config = dict(
    n_layer=13,
    d_model=256,
    n_experts=128,
    experts_per_token=8,
    d_expert=32,
    d_shared_expert=0,
    activation='swiglu',
    moe_layers=[0, 1, 2, 3, 4, 5, 6, 7, 8, 9, 10, 11, 12],
    router_score='sigmoid',
    normalize_top_k=True,
    routed_scale=2.5,
    balance_loss=0.00942,
    balance_bias=False,
    router_logit_norm=1.5,
    n_groups=8,
    groups_per_token=2,
    init_std_router=0.011,
    lr_router=0.00128,
    n_head=4,
    n_kv_head=2,
    head_dim=64,
    vocab_size=16245,
    norm='rmsnorm',
    norm_place='pre',
    norm_eps=1e-05,
    positions='rope',
    rope_base=10000.0,
    rope_fraction=1.0,
    qk_norm=True,
    attn_scale=0.125,
    tie_embeddings=False,
    parallel_block=False,
    init='trunc',
    init_std_qkv=0.041,
    init_std_o=0.0,
    init_std_up=0.041,
    init_std_down=0.0,
    optimizer='soap_variant',
    lr=0.00419,
    lr_mult_qkv=0.4,
    lr_mult_o=1.51,
    lr_mult_up=0.9,
    beta1=0.95,
    beta2=0.95,
    lr_head=0.00609,
    warmup_steps=74,
    schedule='wsd',
    decay_fraction=1.0,
    decay_shape='linear',
    final_lr_fraction=0.0,
    batch_tokens=65536,
    seq_len=256,
    doc_mask=True,
    train_tokens=360700000,
    steps=5504,
    dataset='wikipedia_en',
)
Below are experts of layer 10 (counted from 0) of a mixture-of-experts language model. Rows are named router (the router's row for the expert), down (a neuron's output weights, with its number) and show model dimensions 0-255. Each number is 200 + 40 x the weight over its row's rms, rounded and kept within 0 to 999.
After each expert's rows: a language model's description of what the expert responds to. This comes from a sample of Wikipedia text that the model never trained on.

# expert 58
router,204,221,187,210,178,228,215,207,176,246,163,184,231,197,245,271,235,275,182,158,226,193,209,213,109,208,169,234,154,197,203,195,254,181,179,164,145,216,244,257,169,199,224,168,236,176,287,178,220,269,204,172,235,106,123,211,186,214,211,208,234,155,217,127,197,225,177,278,206,277,186,138,167,164,182,155,152,178,191,161,209,172,188,175,176,198,179,181,186,232,305,167,221,185,176,213,215,216,215,234,168,204,158,214,194,202,157,166,212,219,155,162,292,211,196,180,248,207,152,73,169,181,219,200,174,193,233,257,222,196,168,207,190,244,158,213,190,202,267,217,227,307,169,249,125,232,217,213,164,161,184,200,77,207,161,104,214,228,234,218,244,189,147,149,186,204,251,211,185,169,146,214,195,276,187,207,172,168,254,233,234,221,248,309,253,197,165,211,194,180,234,100,161,129,204,255,202,190,168,157,178,207,149,197,178,268,162,224,166,153,252,218,136,256,196,246,134,226,163,255,238,187,196,171,195,255,143,152,151,185,180,243,140,203,201,214,126,174,170,196,278,168,195,284,210,169,193,190,149,243,147,198,204,234,198,232
down0,170,279,192,228,109,226,155,193,109,200,224,199,149,223,170,207,191,187,166,236,229,115,202,200,288,228,235,233,156,224,225,235,198,260,188,176,185,201,198,260,215,165,163,233,150,149,175,226,168,233,210,234,215,152,192,205,180,140,201,230,228,219,187,249,176,152,289,132,195,204,189,224,156,253,112,175,195,204,198,172,163,248,99,152,205,156,211,208,216,186,246,214,186,249,208,176,173,194,92,251,213,217,207,146,187,153,214,229,177,156,131,224,207,224,195,249,178,220,229,249,191,102,234,181,251,292,156,184,222,174,227,159,198,214,152,162,168,125,197,158,200,238,246,183,150,235,157,237,204,236,293,182,187,145,161,201,166,260,130,159,222,222,177,228,251,132,263,168,190,184,225,179,209,234,145,184,204,180,218,173,208,215,153,211,135,241,128,214,209,242,188,174,49,232,210,210,205,245,213,211,165,176,212,207,132,134,183,258,167,168,167,189,185,187,199,155,142,249,273,271,171,208,148,230,260,215,171,191,216,121,196,206,200,193,196,193,177,214,276,141,176,225,204,289,166,166,234,210,212,176,253,153,212,158,155,214
Pieces of record-chart names in tables, like Hitparade and Offizielle, digits inside dates, and words like certified, designated, Preceded.

# expert 20
router,212,259,171,218,150,212,220,171,221,216,246,264,275,279,244,196,223,240,202,167,231,175,281,231,248,146,244,219,224,237,186,245,188,214,153,229,164,265,116,279,173,187,168,199,172,277,155,245,135,174,194,175,222,220,194,231,198,178,211,222,240,196,309,272,230,235,190,71,166,220,196,259,212,199,140,183,243,185,215,216,184,206,192,221,217,228,188,227,257,206,259,215,181,134,190,201,204,199,248,193,264,89,178,193,193,141,201,157,240,234,200,217,202,234,165,200,140,186,240,199,253,195,185,247,184,248,162,229,183,232,216,284,175,221,269,216,142,135,127,183,214,132,256,175,112,211,221,185,184,154,183,150,228,202,202,245,204,208,150,212,195,158,214,172,223,210,234,216,174,208,162,190,191,205,169,267,289,224,141,271,210,208,243,210,260,214,197,208,164,234,193,186,263,203,188,128,216,224,201,283,211,191,170,166,220,232,115,168,243,180,199,176,143,155,220,177,225,238,185,187,242,226,244,171,248,251,172,187,201,156,118,235,181,253,132,177,174,175,250,172,144,182,183,198,152,170,285,219,301,199,199,111,221,211,206,233
down0,249,165,241,233,177,285,125,205,147,213,230,233,123,225,171,264,148,181,184,288,215,276,189,211,250,184,181,159,173,204,189,230,204,176,211,179,196,135,222,246,212,110,195,236,191,186,230,182,236,213,200,190,237,220,173,131,211,201,150,203,227,197,190,282,156,224,184,167,202,205,207,173,170,223,261,229,246,265,226,137,262,262,203,202,140,261,183,195,197,245,150,278,164,243,126,223,204,198,215,178,159,193,181,295,233,187,214,245,237,130,224,134,180,140,90,228,198,231,227,208,188,193,172,246,182,193,173,210,282,226,258,193,225,191,271,201,165,281,215,186,149,276,167,143,237,208,182,233,203,189,243,154,138,183,155,186,167,231,181,178,178,179,174,200,178,272,218,174,232,172,282,135,193,182,199,156,151,206,208,160,228,190,90,268,146,195,159,193,144,245,183,199,182,151,199,171,246,140,271,204,202,310,231,231,244,243,270,272,182,159,155,220,216,219,220,169,170,182,159,203,210,227,202,127,237,166,140,170,158,163,178,153,256,194,244,183,158,175,216,210,261,207,190,195,148,240,202,218,205,226,165,210,153,267,199,188
Opening consonant pieces of names and place names after a space or dash, such as Sh, Sch, Mc, plus digits in coordinates and scores.

# expert 45
router,183,178,189,189,208,188,251,181,105,177,226,161,186,188,197,199,143,248,175,152,143,268,227,217,224,205,218,244,192,209,199,204,243,172,111,149,156,204,243,168,228,280,183,218,261,177,213,186,208,181,194,205,235,248,210,210,234,169,157,153,208,189,161,272,200,199,165,218,182,178,259,173,200,192,194,163,265,181,194,193,228,120,181,185,170,267,150,201,141,182,108,173,206,220,275,240,189,237,219,303,200,201,243,217,245,169,278,210,174,165,165,207,213,134,179,285,182,163,119,241,184,205,228,152,224,202,215,233,217,275,221,230,170,184,261,257,218,218,236,202,134,187,117,178,182,213,211,125,225,202,153,163,283,155,189,194,248,166,226,204,212,190,210,224,210,208,167,221,138,183,246,185,169,210,211,194,234,168,283,165,239,185,220,174,232,156,269,161,139,140,201,220,180,273,152,256,171,188,304,147,153,231,183,197,202,158,244,212,167,214,105,196,204,260,244,144,176,195,168,116,160,215,278,217,176,188,149,180,261,270,230,173,153,184,155,203,222,141,146,168,198,178,192,253,146,203,283,208,186,240,229,179,267,298,176,243
down0,191,143,205,158,111,136,159,233,172,193,194,161,151,198,226,203,175,273,212,222,179,214,190,207,254,111,240,239,243,153,195,205,168,187,284,289,166,232,136,188,200,184,203,244,191,253,294,141,132,182,193,224,163,261,210,207,242,220,164,274,200,153,196,135,239,195,248,203,147,182,237,205,126,187,182,145,224,195,164,184,176,188,197,192,250,241,171,281,112,298,177,192,196,196,215,197,189,272,125,146,127,230,193,259,226,186,190,236,195,185,190,229,184,213,173,243,185,142,204,266,217,136,167,206,174,226,188,271,246,258,196,314,195,119,213,165,224,139,222,173,270,213,202,203,216,194,168,205,240,157,227,227,139,184,160,206,174,156,209,242,197,149,207,174,206,250,209,243,218,156,190,214,146,223,297,202,166,168,261,195,145,192,174,227,166,274,204,220,134,150,248,166,221,283,187,178,240,199,181,184,170,189,219,156,211,226,254,179,189,222,191,156,174,218,197,195,266,226,190,203,176,200,211,222,143,160,177,103,188,201,210,241,194,208,213,107,255,179,120,188,215,226,124,170,205,230,172,147,174,247,208,223,201,216,139,129
Ordinals and adjectives after a, the or his, such as first, second, final, debut, main, same, and the noun that follows.

# expert 29
router,207,131,280,139,283,195,158,267,255,176,190,184,180,138,304,198,182,166,217,242,230,170,153,241,212,218,173,190,141,165,171,169,243,229,282,178,194,185,245,198,167,212,249,249,226,224,172,160,193,276,217,249,195,258,209,217,223,148,192,203,152,219,146,127,190,175,221,191,185,191,204,181,177,216,202,221,211,228,219,183,131,227,174,202,144,225,292,185,182,167,233,253,228,215,178,207,191,226,105,199,245,191,159,265,231,203,200,232,169,199,207,199,238,182,213,189,261,132,229,230,199,215,212,206,283,247,234,234,232,243,196,293,239,196,250,173,215,210,230,217,222,130,185,165,171,100,262,179,196,134,196,196,178,247,208,226,191,170,234,215,90,200,165,225,167,125,142,186,191,185,283,212,214,211,255,227,193,200,179,143,170,261,133,207,192,239,187,186,204,167,185,166,139,221,207,252,241,215,153,188,194,168,287,241,195,218,277,179,225,194,240,195,187,255,139,167,199,251,277,174,226,180,197,192,213,100,135,245,195,238,215,234,161,159,162,199,233,217,115,207,188,280,111,202,131,241,151,199,165,277,174,231,196,239,165,143
down0,173,163,217,180,213,174,284,249,193,169,166,197,230,245,149,225,197,213,101,217,162,205,188,139,249,190,155,284,158,295,208,140,188,209,173,153,139,202,280,160,233,158,232,242,259,193,199,299,201,192,232,192,214,219,199,202,211,168,172,191,175,244,207,196,165,219,204,137,192,167,194,155,180,225,217,209,181,171,216,287,194,194,232,254,206,196,121,169,206,183,221,274,171,193,159,245,213,176,177,136,212,174,156,144,155,266,194,253,250,151,220,161,272,188,143,212,162,239,214,222,219,174,182,203,177,252,280,255,261,167,240,160,146,250,188,242,121,222,122,162,205,191,208,146,143,221,208,270,246,187,176,244,227,197,264,155,168,179,194,195,191,270,153,249,216,248,204,206,206,197,193,214,177,194,198,181,172,249,162,285,199,216,186,177,185,169,166,275,200,311,281,233,145,198,185,190,188,209,182,240,241,190,144,158,184,207,163,233,210,189,146,229,227,150,227,210,124,175,136,157,194,279,130,195,214,214,210,143,140,148,214,235,175,167,199,145,175,219,272,211,326,213,203,252,200,180,222,241,226,209,218,107,183,166,176,195
Abstract nouns, adjectives and fragments after of, and or section headings, such as social, political, education, coaching, computability, Personal, Early.

# expert 9
router,141,201,259,120,211,152,223,152,252,156,191,198,177,216,175,169,132,235,224,220,265,244,198,222,190,273,227,202,182,218,236,193,177,185,141,211,217,181,150,205,182,185,188,198,255,156,298,204,206,165,184,212,252,254,156,189,228,224,261,227,159,206,176,211,235,242,130,220,164,177,151,150,191,306,172,173,205,139,155,137,173,212,199,167,243,212,164,252,138,238,193,234,144,209,187,156,210,185,265,244,163,259,229,206,224,175,192,224,189,231,184,116,190,135,188,226,218,246,213,199,191,203,181,266,211,240,182,157,154,171,191,198,231,209,254,265,216,143,235,250,97,197,317,181,163,231,180,217,223,167,234,250,207,219,114,224,228,242,167,135,245,198,167,88,204,273,177,248,259,190,245,130,198,204,170,178,208,217,189,173,192,239,121,265,228,233,205,240,225,152,197,194,123,183,195,134,197,196,222,142,164,202,238,166,205,176,199,253,272,181,209,135,253,146,217,240,218,220,176,176,159,231,202,225,108,262,155,296,242,226,177,169,220,221,194,194,216,203,160,165,181,162,249,222,272,214,170,170,252,227,232,297,232,189,194,201
down0,161,211,193,211,203,157,164,298,270,222,137,124,292,164,222,178,309,178,209,212,276,229,205,190,174,205,139,195,145,148,169,154,263,196,215,236,197,162,255,213,263,272,210,186,188,184,165,178,168,172,196,187,210,245,198,179,211,255,224,242,228,178,223,187,140,163,219,186,149,255,106,183,212,225,243,190,148,192,164,196,197,212,190,187,122,137,177,212,211,176,140,223,227,211,170,180,193,237,175,234,188,209,213,169,154,257,195,192,147,151,156,238,208,161,176,168,144,190,152,210,144,194,167,229,185,190,179,239,245,201,199,234,195,212,231,188,161,134,229,97,212,275,161,184,140,189,294,246,236,254,156,131,233,181,265,234,257,272,192,209,233,142,266,217,282,202,186,212,198,248,196,225,178,216,202,181,152,216,173,201,199,209,287,193,216,163,119,133,149,244,254,178,241,174,175,150,198,218,292,179,202,164,291,177,194,216,210,192,219,163,193,184,166,121,208,220,320,209,206,200,265,204,167,192,237,161,235,199,146,198,214,249,192,141,253,277,212,205,204,137,211,232,182,219,185,265,208,195,219,148,207,188,182,232,133,265
Capital letters and first pieces starting surnames and proper nouns, often after a first name or initial, such as Mor, McC, Sch, Cast.

# expert 61
router,240,140,175,262,109,185,202,148,229,228,217,222,215,254,228,206,220,237,215,178,181,187,170,244,193,223,254,270,195,252,182,219,291,236,109,213,150,209,264,155,155,229,256,224,282,211,236,183,273,155,229,174,253,97,206,229,231,242,225,264,196,241,229,164,157,226,176,179,199,207,140,244,136,196,173,196,148,214,176,149,200,239,243,163,212,206,258,261,245,222,166,174,199,134,124,180,151,252,213,156,140,168,164,196,232,186,208,155,185,212,129,231,166,257,191,177,273,213,185,184,151,229,213,223,168,210,171,246,227,191,169,227,180,189,192,255,134,229,213,196,153,197,171,165,145,181,171,237,142,193,169,117,146,209,116,231,200,141,213,220,213,150,198,122,188,192,229,223,154,194,118,235,183,256,177,200,169,167,207,205,225,283,212,233,219,170,207,234,254,199,217,187,161,130,256,275,168,224,169,227,216,271,145,205,160,269,182,161,117,209,123,157,165,238,181,225,103,207,264,234,233,211,243,201,209,190,198,191,165,171,207,210,202,203,110,209,201,220,147,189,257,157,203,217,276,229,229,244,210,171,179,202,182,276,247,227
down4,209,250,249,129,207,159,260,235,171,214,196,167,168,149,136,193,159,193,190,163,224,210,213,256,138,152,132,181,215,238,196,168,163,140,203,230,214,249,186,198,136,175,261,214,145,162,253,222,225,254,241,125,233,142,190,232,245,240,170,234,232,216,271,177,182,139,204,137,219,262,201,278,270,196,187,190,188,241,196,207,198,182,267,204,193,191,168,231,175,217,206,250,242,271,246,176,253,185,168,217,203,243,206,253,262,189,199,224,123,301,187,201,115,178,223,247,158,179,187,281,192,205,149,250,136,107,209,172,262,227,247,232,272,260,292,238,189,221,174,156,264,252,164,189,172,146,168,230,277,99,204,208,223,179,240,221,202,208,179,182,215,236,229,240,184,278,195,155,237,227,222,159,220,193,185,239,176,247,199,224,232,191,135,269,128,187,218,183,243,236,216,195,257,234,109,196,113,186,218,193,166,238,236,191,214,200,268,207,167,222,223,187,212,188,198,176,187,161,180,125,267,227,148,188,189,222,212,246,218,246,149,141,159,155,162,232,187,251,161,166,211,214,145,183,248,207,217,184,127,195,160,187,200,159,150,189
Digits 1, 9, 0 in years like 1980s, and word-initial pieces such as un-, An-, On-, Rat-, Un- in names and words.

# expert 6
router,221,181,142,196,249,204,199,251,237,174,233,248,230,213,246,166,189,172,167,231,248,124,287,172,196,153,252,243,243,268,191,233,237,169,278,182,182,189,160,185,165,189,193,170,143,167,178,184,172,250,148,242,219,144,221,184,158,183,191,219,249,194,172,258,224,236,188,173,239,132,233,212,190,167,226,218,184,218,278,219,169,197,225,180,221,227,252,252,289,248,185,135,212,270,167,221,145,147,188,228,301,139,146,236,194,205,309,222,223,155,240,196,128,236,189,141,209,168,235,223,207,203,210,171,256,229,136,237,154,229,252,262,202,187,143,131,248,200,249,102,284,182,126,238,179,202,151,193,152,183,188,171,136,188,271,161,92,178,180,212,230,191,232,207,194,253,193,173,155,214,202,133,191,175,210,182,206,201,189,249,142,219,194,235,142,223,157,170,170,227,176,227,232,206,221,189,198,224,257,256,160,165,285,203,153,205,198,228,264,186,227,197,132,239,190,164,253,221,190,212,191,183,196,221,170,230,198,172,163,193,250,191,231,224,180,150,231,222,156,308,185,227,111,210,166,150,149,165,111,159,168,148,182,231,225,186
down1,181,284,268,277,153,141,215,208,159,147,221,263,228,251,188,227,281,143,134,189,185,271,226,124,211,214,220,222,176,268,203,111,177,165,145,208,230,195,255,205,140,213,172,208,213,196,249,192,186,179,182,169,196,182,253,212,155,210,225,218,180,170,142,146,242,220,182,268,230,168,261,191,188,162,240,237,177,120,159,234,235,186,166,199,203,227,186,172,249,227,163,231,150,254,237,239,192,149,145,199,148,235,203,292,225,167,180,149,267,265,246,212,246,156,188,144,214,200,170,172,161,233,202,244,234,194,215,163,213,209,189,234,255,245,222,172,210,202,238,207,137,194,201,117,254,230,211,176,213,250,202,150,150,146,190,195,211,228,232,201,185,178,206,264,200,201,234,171,159,187,145,145,240,185,160,223,152,247,223,168,191,224,253,224,175,290,222,184,217,155,282,221,117,190,110,132,206,193,170,265,207,202,154,230,157,229,173,213,120,211,189,189,185,204,173,308,157,159,164,106,176,210,247,185,273,184,205,194,249,239,167,205,237,140,236,231,139,222,190,247,149,208,193,212,117,262,224,259,233,249,178,212,245,253,203,191
Paragraph and table-row breaks, table separator rows, section-heading ends, and subject pronouns such as he, it, they.

# expert 41
router,176,194,272,221,264,170,231,199,146,165,204,164,210,126,174,174,137,215,234,187,175,272,266,202,250,162,199,284,190,199,199,241,182,207,153,160,214,224,230,118,210,210,138,208,221,233,262,185,176,191,216,190,210,239,226,181,198,142,167,185,243,193,165,276,176,251,133,219,189,244,221,214,181,139,183,215,180,188,221,224,114,136,173,225,155,244,147,233,242,225,86,136,186,246,221,189,165,267,178,241,185,218,245,230,274,151,281,200,188,259,147,254,183,139,181,283,215,197,164,216,105,179,240,186,133,254,223,205,193,224,152,222,120,181,287,261,181,195,216,194,148,199,131,236,219,274,199,135,175,150,142,184,192,153,190,226,247,186,222,136,175,216,159,185,229,218,241,203,184,249,237,182,171,208,249,220,175,149,216,193,163,175,172,139,227,190,224,247,183,156,213,232,189,276,232,234,260,238,258,187,175,192,187,158,218,218,230,264,193,203,134,204,178,211,227,162,173,168,225,111,181,190,205,206,251,238,200,179,250,229,197,179,141,180,120,211,205,255,158,159,222,158,129,258,217,243,238,208,197,204,242,167,250,312,219,217
down0,179,224,166,281,206,180,225,166,234,185,211,211,145,259,194,160,194,202,206,214,237,186,181,192,172,225,161,208,170,259,197,124,148,207,220,204,209,155,175,288,240,205,234,225,143,151,232,156,248,196,158,273,238,257,214,200,174,213,283,208,279,257,136,195,164,223,219,215,258,200,204,283,175,130,117,246,188,234,198,163,264,175,163,215,175,174,159,270,175,254,209,217,114,273,175,235,189,155,195,225,177,169,249,183,158,284,128,195,160,185,152,207,230,214,181,206,213,218,252,116,217,165,223,225,179,150,206,208,242,255,140,165,200,230,221,278,232,158,248,184,241,116,208,149,179,190,259,233,237,247,219,174,138,175,302,179,229,152,236,222,233,208,206,188,169,194,157,183,206,183,149,173,158,219,201,162,191,235,150,205,358,193,119,217,191,197,197,173,180,153,202,211,161,139,196,179,160,250,188,146,157,213,232,199,254,134,207,281,188,238,236,241,169,176,189,239,182,178,158,200,264,214,179,145,244,197,173,181,188,234,228,210,227,236,188,162,246,161,241,172,186,175,220,216,203,207,163,171,190,293,251,260,153,123,151,213
Ordinal and ranking adjectives after a, the or his, such as first, second, final, main, debut, and institution words like Army, Hospital.

# expert 27
router,196,204,180,172,149,258,243,183,177,266,212,187,144,217,230,224,236,257,102,273,215,171,178,215,171,233,145,183,191,190,129,150,206,243,141,197,237,218,160,130,187,142,232,207,191,246,253,190,254,96,191,167,177,276,205,229,196,205,184,190,204,174,220,157,158,184,185,221,259,126,200,150,215,253,227,269,170,222,206,154,129,196,205,273,164,220,247,172,160,171,204,214,197,242,245,268,221,232,127,159,177,260,188,222,188,202,236,170,232,191,238,189,226,135,198,175,145,215,252,195,171,194,158,184,152,124,176,168,183,174,282,179,228,170,271,231,144,247,141,177,208,209,138,195,219,240,216,217,246,215,179,209,272,207,194,156,122,167,195,228,204,213,207,167,137,202,309,233,210,143,230,159,224,197,173,155,195,263,216,232,210,244,253,240,159,220,199,209,213,257,260,221,175,238,121,164,196,231,203,204,210,260,278,239,156,152,197,220,193,261,172,223,327,214,209,224,200,236,157,202,177,183,252,223,273,181,223,227,210,192,186,155,213,125,222,190,250,144,179,224,305,221,231,217,179,187,249,272,226,148,206,158,191,220,121,253
down0,208,216,172,184,263,217,214,232,287,229,162,205,202,212,200,245,211,139,157,188,176,240,160,231,189,181,200,202,187,188,157,167,178,250,174,168,222,221,206,77,129,227,153,182,253,180,179,220,213,166,225,93,114,277,270,191,259,174,221,299,166,191,176,207,137,193,185,199,140,197,124,203,149,169,196,234,234,218,216,194,263,159,232,205,175,221,170,187,223,162,154,273,210,232,239,223,230,196,233,162,139,158,282,232,183,222,229,165,248,184,257,274,211,247,227,183,107,187,168,199,255,203,164,207,189,278,217,165,257,151,176,212,240,180,224,193,185,217,323,183,178,249,217,230,226,124,161,233,214,288,247,190,250,212,250,208,157,171,233,262,164,214,245,175,204,171,304,246,175,280,198,185,187,248,209,138,192,191,266,182,256,115,189,223,212,239,226,168,208,163,248,216,194,163,199,162,219,270,168,221,210,235,187,239,211,275,296,184,226,191,218,146,238,206,190,215,116,178,157,212,163,217,151,139,210,228,204,172,176,228,242,222,212,180,204,224,198,128,224,280,227,249,224,176,210,202,183,241,214,242,148,170,204,178,214,190
Pipe separators opening table cells before names or places, plus country codes like GER, BRA and list punctuation after names.

# expert 15
router,181,213,240,185,165,151,241,191,193,152,224,211,162,191,172,215,185,250,273,209,233,245,184,154,196,256,261,213,220,222,269,215,230,143,170,267,273,134,175,260,233,182,238,207,196,158,204,122,150,160,168,183,289,160,180,217,190,244,184,196,262,189,207,224,186,180,198,271,242,156,151,153,225,294,169,176,153,240,140,135,212,124,144,167,228,137,155,246,157,235,226,152,236,216,248,155,154,245,224,261,164,245,169,168,218,205,131,239,174,227,241,300,239,151,270,260,158,220,184,210,198,206,184,225,268,187,218,121,168,154,188,236,188,284,206,140,184,192,219,225,104,218,254,268,220,226,262,289,201,199,253,210,287,250,202,239,213,201,143,150,143,255,200,190,157,211,251,197,213,200,162,216,213,213,189,191,227,193,185,200,161,167,212,211,208,176,237,208,115,154,214,165,221,191,155,192,153,221,231,116,183,183,208,186,185,184,183,255,228,173,214,217,297,162,247,229,165,154,137,189,219,200,179,202,189,233,201,237,176,207,199,208,166,169,181,204,169,236,98,136,274,171,280,201,165,185,164,209,260,204,228,223,240,181,212,217
down0,173,172,240,196,165,161,237,207,218,180,181,141,146,271,274,272,214,224,258,151,193,226,195,119,180,288,196,217,203,213,186,287,157,240,294,190,228,201,238,172,257,138,224,267,144,166,189,126,183,180,249,231,193,224,254,233,219,206,157,123,258,193,252,166,190,233,217,271,278,250,178,255,203,112,243,185,116,189,229,217,221,199,186,244,245,177,186,143,110,220,170,257,248,243,229,165,238,191,241,215,194,176,222,160,189,186,221,182,197,174,160,177,222,200,277,174,141,256,176,221,225,221,160,168,208,251,183,204,233,253,188,220,261,188,272,204,209,198,179,150,162,201,198,180,239,160,162,200,180,233,200,157,193,250,219,129,257,171,137,222,240,193,184,151,258,218,238,171,85,197,160,133,166,216,261,146,223,135,206,175,150,169,213,94,174,222,188,148,203,156,215,165,214,222,225,190,225,213,193,186,213,177,258,241,136,245,144,173,212,231,224,274,239,205,150,222,232,203,226,134,239,190,236,248,165,209,217,220,111,178,211,219,184,187,222,288,243,194,267,211,218,252,224,179,188,272,159,222,199,217,184,190,161,169,223,235
Middle or last pieces of English surnames in credit lists and tables (Smith, Johnson, St-on-eman), plus single digits in years and scores.

# expert 24
router,177,191,252,246,216,172,147,182,254,172,206,222,138,246,198,234,133,150,246,223,248,206,244,119,143,204,133,181,218,201,163,216,223,175,213,233,247,140,167,237,215,182,209,173,117,188,199,132,117,231,202,223,219,179,229,178,223,198,265,163,219,190,234,99,196,167,270,204,240,275,204,208,220,270,145,127,179,252,233,153,267,218,150,178,152,281,202,206,153,222,170,178,170,223,250,234,218,200,133,119,202,257,219,178,155,222,161,209,191,203,165,180,212,208,239,199,225,230,238,166,146,206,296,206,237,167,75,180,202,226,136,174,147,172,167,235,236,209,214,224,143,173,139,196,257,192,250,258,198,184,181,161,219,157,206,212,213,278,223,201,174,211,337,204,228,203,177,182,280,197,212,197,182,208,250,241,139,176,210,153,144,217,179,253,226,222,215,257,191,211,159,121,181,222,235,226,213,207,162,179,202,188,191,199,237,175,190,184,243,205,294,222,177,186,130,278,167,230,150,244,213,217,149,146,235,131,249,187,206,182,250,199,209,160,269,174,178,74,229,194,207,232,196,189,151,243,210,222,234,196,248,188,198,196,206,177
down0,221,189,183,277,168,241,176,202,233,211,247,229,127,198,240,180,213,117,203,182,248,138,246,163,239,243,234,205,214,197,209,154,193,126,196,250,140,168,197,214,187,177,132,233,201,221,263,131,145,109,252,175,198,215,186,294,206,180,193,223,257,126,193,146,161,212,241,167,161,210,272,211,291,185,166,261,205,280,263,193,158,127,229,217,194,186,187,223,226,242,183,172,198,282,248,233,146,256,215,184,240,254,160,238,180,188,116,224,165,264,192,197,264,196,168,200,175,153,205,168,235,173,184,184,193,190,201,159,242,187,216,217,212,197,241,248,208,190,158,174,141,239,164,188,160,190,193,125,207,126,252,142,239,210,253,264,224,267,214,179,258,270,142,186,159,229,166,259,162,257,203,178,200,194,159,204,197,185,183,115,137,168,159,147,257,192,144,215,172,204,185,182,249,187,192,187,128,261,163,173,171,132,225,254,176,224,184,226,192,249,153,190,166,222,153,169,283,201,234,202,255,154,194,165,206,125,193,171,188,207,158,150,182,274,217,221,211,230,219,208,186,237,105,196,238,253,161,161,174,132,225,206,207,171,181,114
Quantity words and determiners before plural nouns, such as several, many, two, some, various, different, plus "the" after "of".

# expert 14
router,175,205,144,142,158,219,167,299,237,198,248,199,203,133,162,204,200,232,273,268,228,265,169,217,234,252,239,154,201,162,255,180,183,135,250,196,249,115,282,237,155,182,260,178,224,230,158,132,178,290,133,189,228,189,170,199,207,206,191,145,206,246,134,228,169,149,263,265,215,215,183,229,241,231,156,242,142,146,158,181,226,158,203,184,216,188,191,253,186,208,179,279,199,186,198,149,148,283,262,169,205,273,209,198,221,171,220,227,196,187,252,229,292,182,275,205,152,136,155,207,223,158,191,273,208,176,277,80,230,198,209,223,174,229,200,154,197,153,121,201,195,257,212,237,244,207,188,297,209,199,239,219,218,253,220,181,217,185,234,181,167,269,196,250,207,166,194,175,260,134,201,278,200,215,221,127,219,185,242,181,177,145,192,228,245,166,192,215,143,173,249,168,96,183,194,173,119,180,220,212,208,158,201,176,190,127,254,216,204,177,209,210,276,162,147,241,215,164,142,182,215,188,200,156,199,207,161,235,165,199,221,240,218,174,166,236,193,209,190,208,255,155,215,201,120,155,190,172,189,210,181,186,174,170,174,176
down0,170,235,173,172,136,250,235,214,189,206,181,214,177,195,182,199,179,191,233,186,249,198,178,176,196,195,219,139,179,269,194,193,154,221,259,172,196,152,256,193,149,237,124,194,189,176,131,295,109,208,163,194,247,147,140,245,217,205,191,200,203,198,221,233,198,236,173,215,161,164,199,235,166,251,146,154,168,148,192,193,238,240,223,175,183,239,161,191,225,118,148,197,222,205,236,92,206,188,254,233,211,148,243,185,171,192,233,254,156,157,164,209,245,227,204,181,185,210,120,195,196,239,189,181,210,131,225,212,211,224,266,191,202,249,238,127,169,171,224,255,232,253,215,211,269,237,178,257,202,267,245,257,256,197,219,238,286,228,154,193,181,216,208,192,212,119,193,161,200,159,165,170,176,199,177,133,168,229,198,225,221,159,236,232,167,192,198,100,160,172,207,140,222,204,290,174,225,119,194,255,218,157,172,212,213,149,215,203,232,148,189,284,150,115,168,217,298,166,127,232,194,165,167,188,207,218,256,192,222,153,177,196,113,223,147,141,186,126,200,256,242,199,283,172,174,204,131,142,282,137,180,266,156,196,170,230
Final pieces of surnames and common last names, such as -son, -ić, Johnson, Smith, plus final digits of years and dates.

# expert 43
router,193,130,187,182,249,121,297,231,158,172,229,185,177,190,202,281,142,210,265,152,188,271,238,158,197,198,260,220,125,200,150,141,224,193,175,191,220,200,234,202,246,243,152,209,258,119,287,174,161,227,213,205,194,267,239,183,211,153,137,191,266,212,205,249,174,184,189,288,124,177,206,113,212,233,186,162,199,135,238,192,193,125,205,140,193,189,184,185,200,205,123,165,181,217,325,228,156,223,185,281,201,216,203,227,194,194,238,206,145,195,174,187,225,177,180,278,203,189,162,251,178,184,222,160,228,242,204,207,185,242,167,224,157,160,263,251,185,209,259,242,233,143,120,191,217,242,171,112,207,135,183,123,281,182,154,228,220,172,242,201,120,200,194,213,238,184,162,178,193,200,230,191,126,177,192,214,171,115,251,174,195,156,232,202,212,189,230,226,200,189,179,258,193,264,232,216,232,210,280,163,155,176,219,172,168,165,221,218,210,197,152,175,204,262,221,175,173,177,176,111,173,163,240,217,184,239,185,221,282,195,242,187,208,189,176,211,207,159,123,193,226,181,210,262,144,166,212,168,178,219,194,171,268,306,227,205
down0,186,216,212,181,223,205,175,178,196,206,173,195,177,173,216,201,171,274,189,216,168,225,198,177,241,220,184,238,240,153,185,180,157,236,133,157,205,247,234,208,230,223,202,161,50,193,207,234,250,145,198,282,168,243,152,197,213,182,202,124,257,157,126,207,148,203,204,160,160,276,271,231,189,178,244,198,251,273,284,151,124,149,234,250,149,268,180,190,198,205,165,173,190,200,212,217,227,201,184,175,86,232,223,202,225,196,140,152,210,180,224,150,129,222,151,243,170,247,205,199,132,173,201,147,210,126,264,121,217,186,227,159,147,135,217,273,164,173,173,237,211,271,158,139,248,236,167,210,217,224,172,154,206,224,241,194,186,246,218,176,217,256,201,169,232,243,205,175,185,244,196,160,242,195,217,245,218,236,189,205,156,203,109,260,186,249,232,191,217,136,201,163,215,261,214,177,168,179,198,261,189,255,217,204,148,142,226,260,199,233,181,233,137,250,249,248,72,184,180,137,213,189,149,198,216,243,214,174,234,155,191,188,176,188,178,180,239,179,227,211,304,209,142,167,233,248,205,181,122,194,160,139,200,207,192,250
Adjectives after a, the or his such as first, second, final, best, main, debut, and noun pieces that follow these.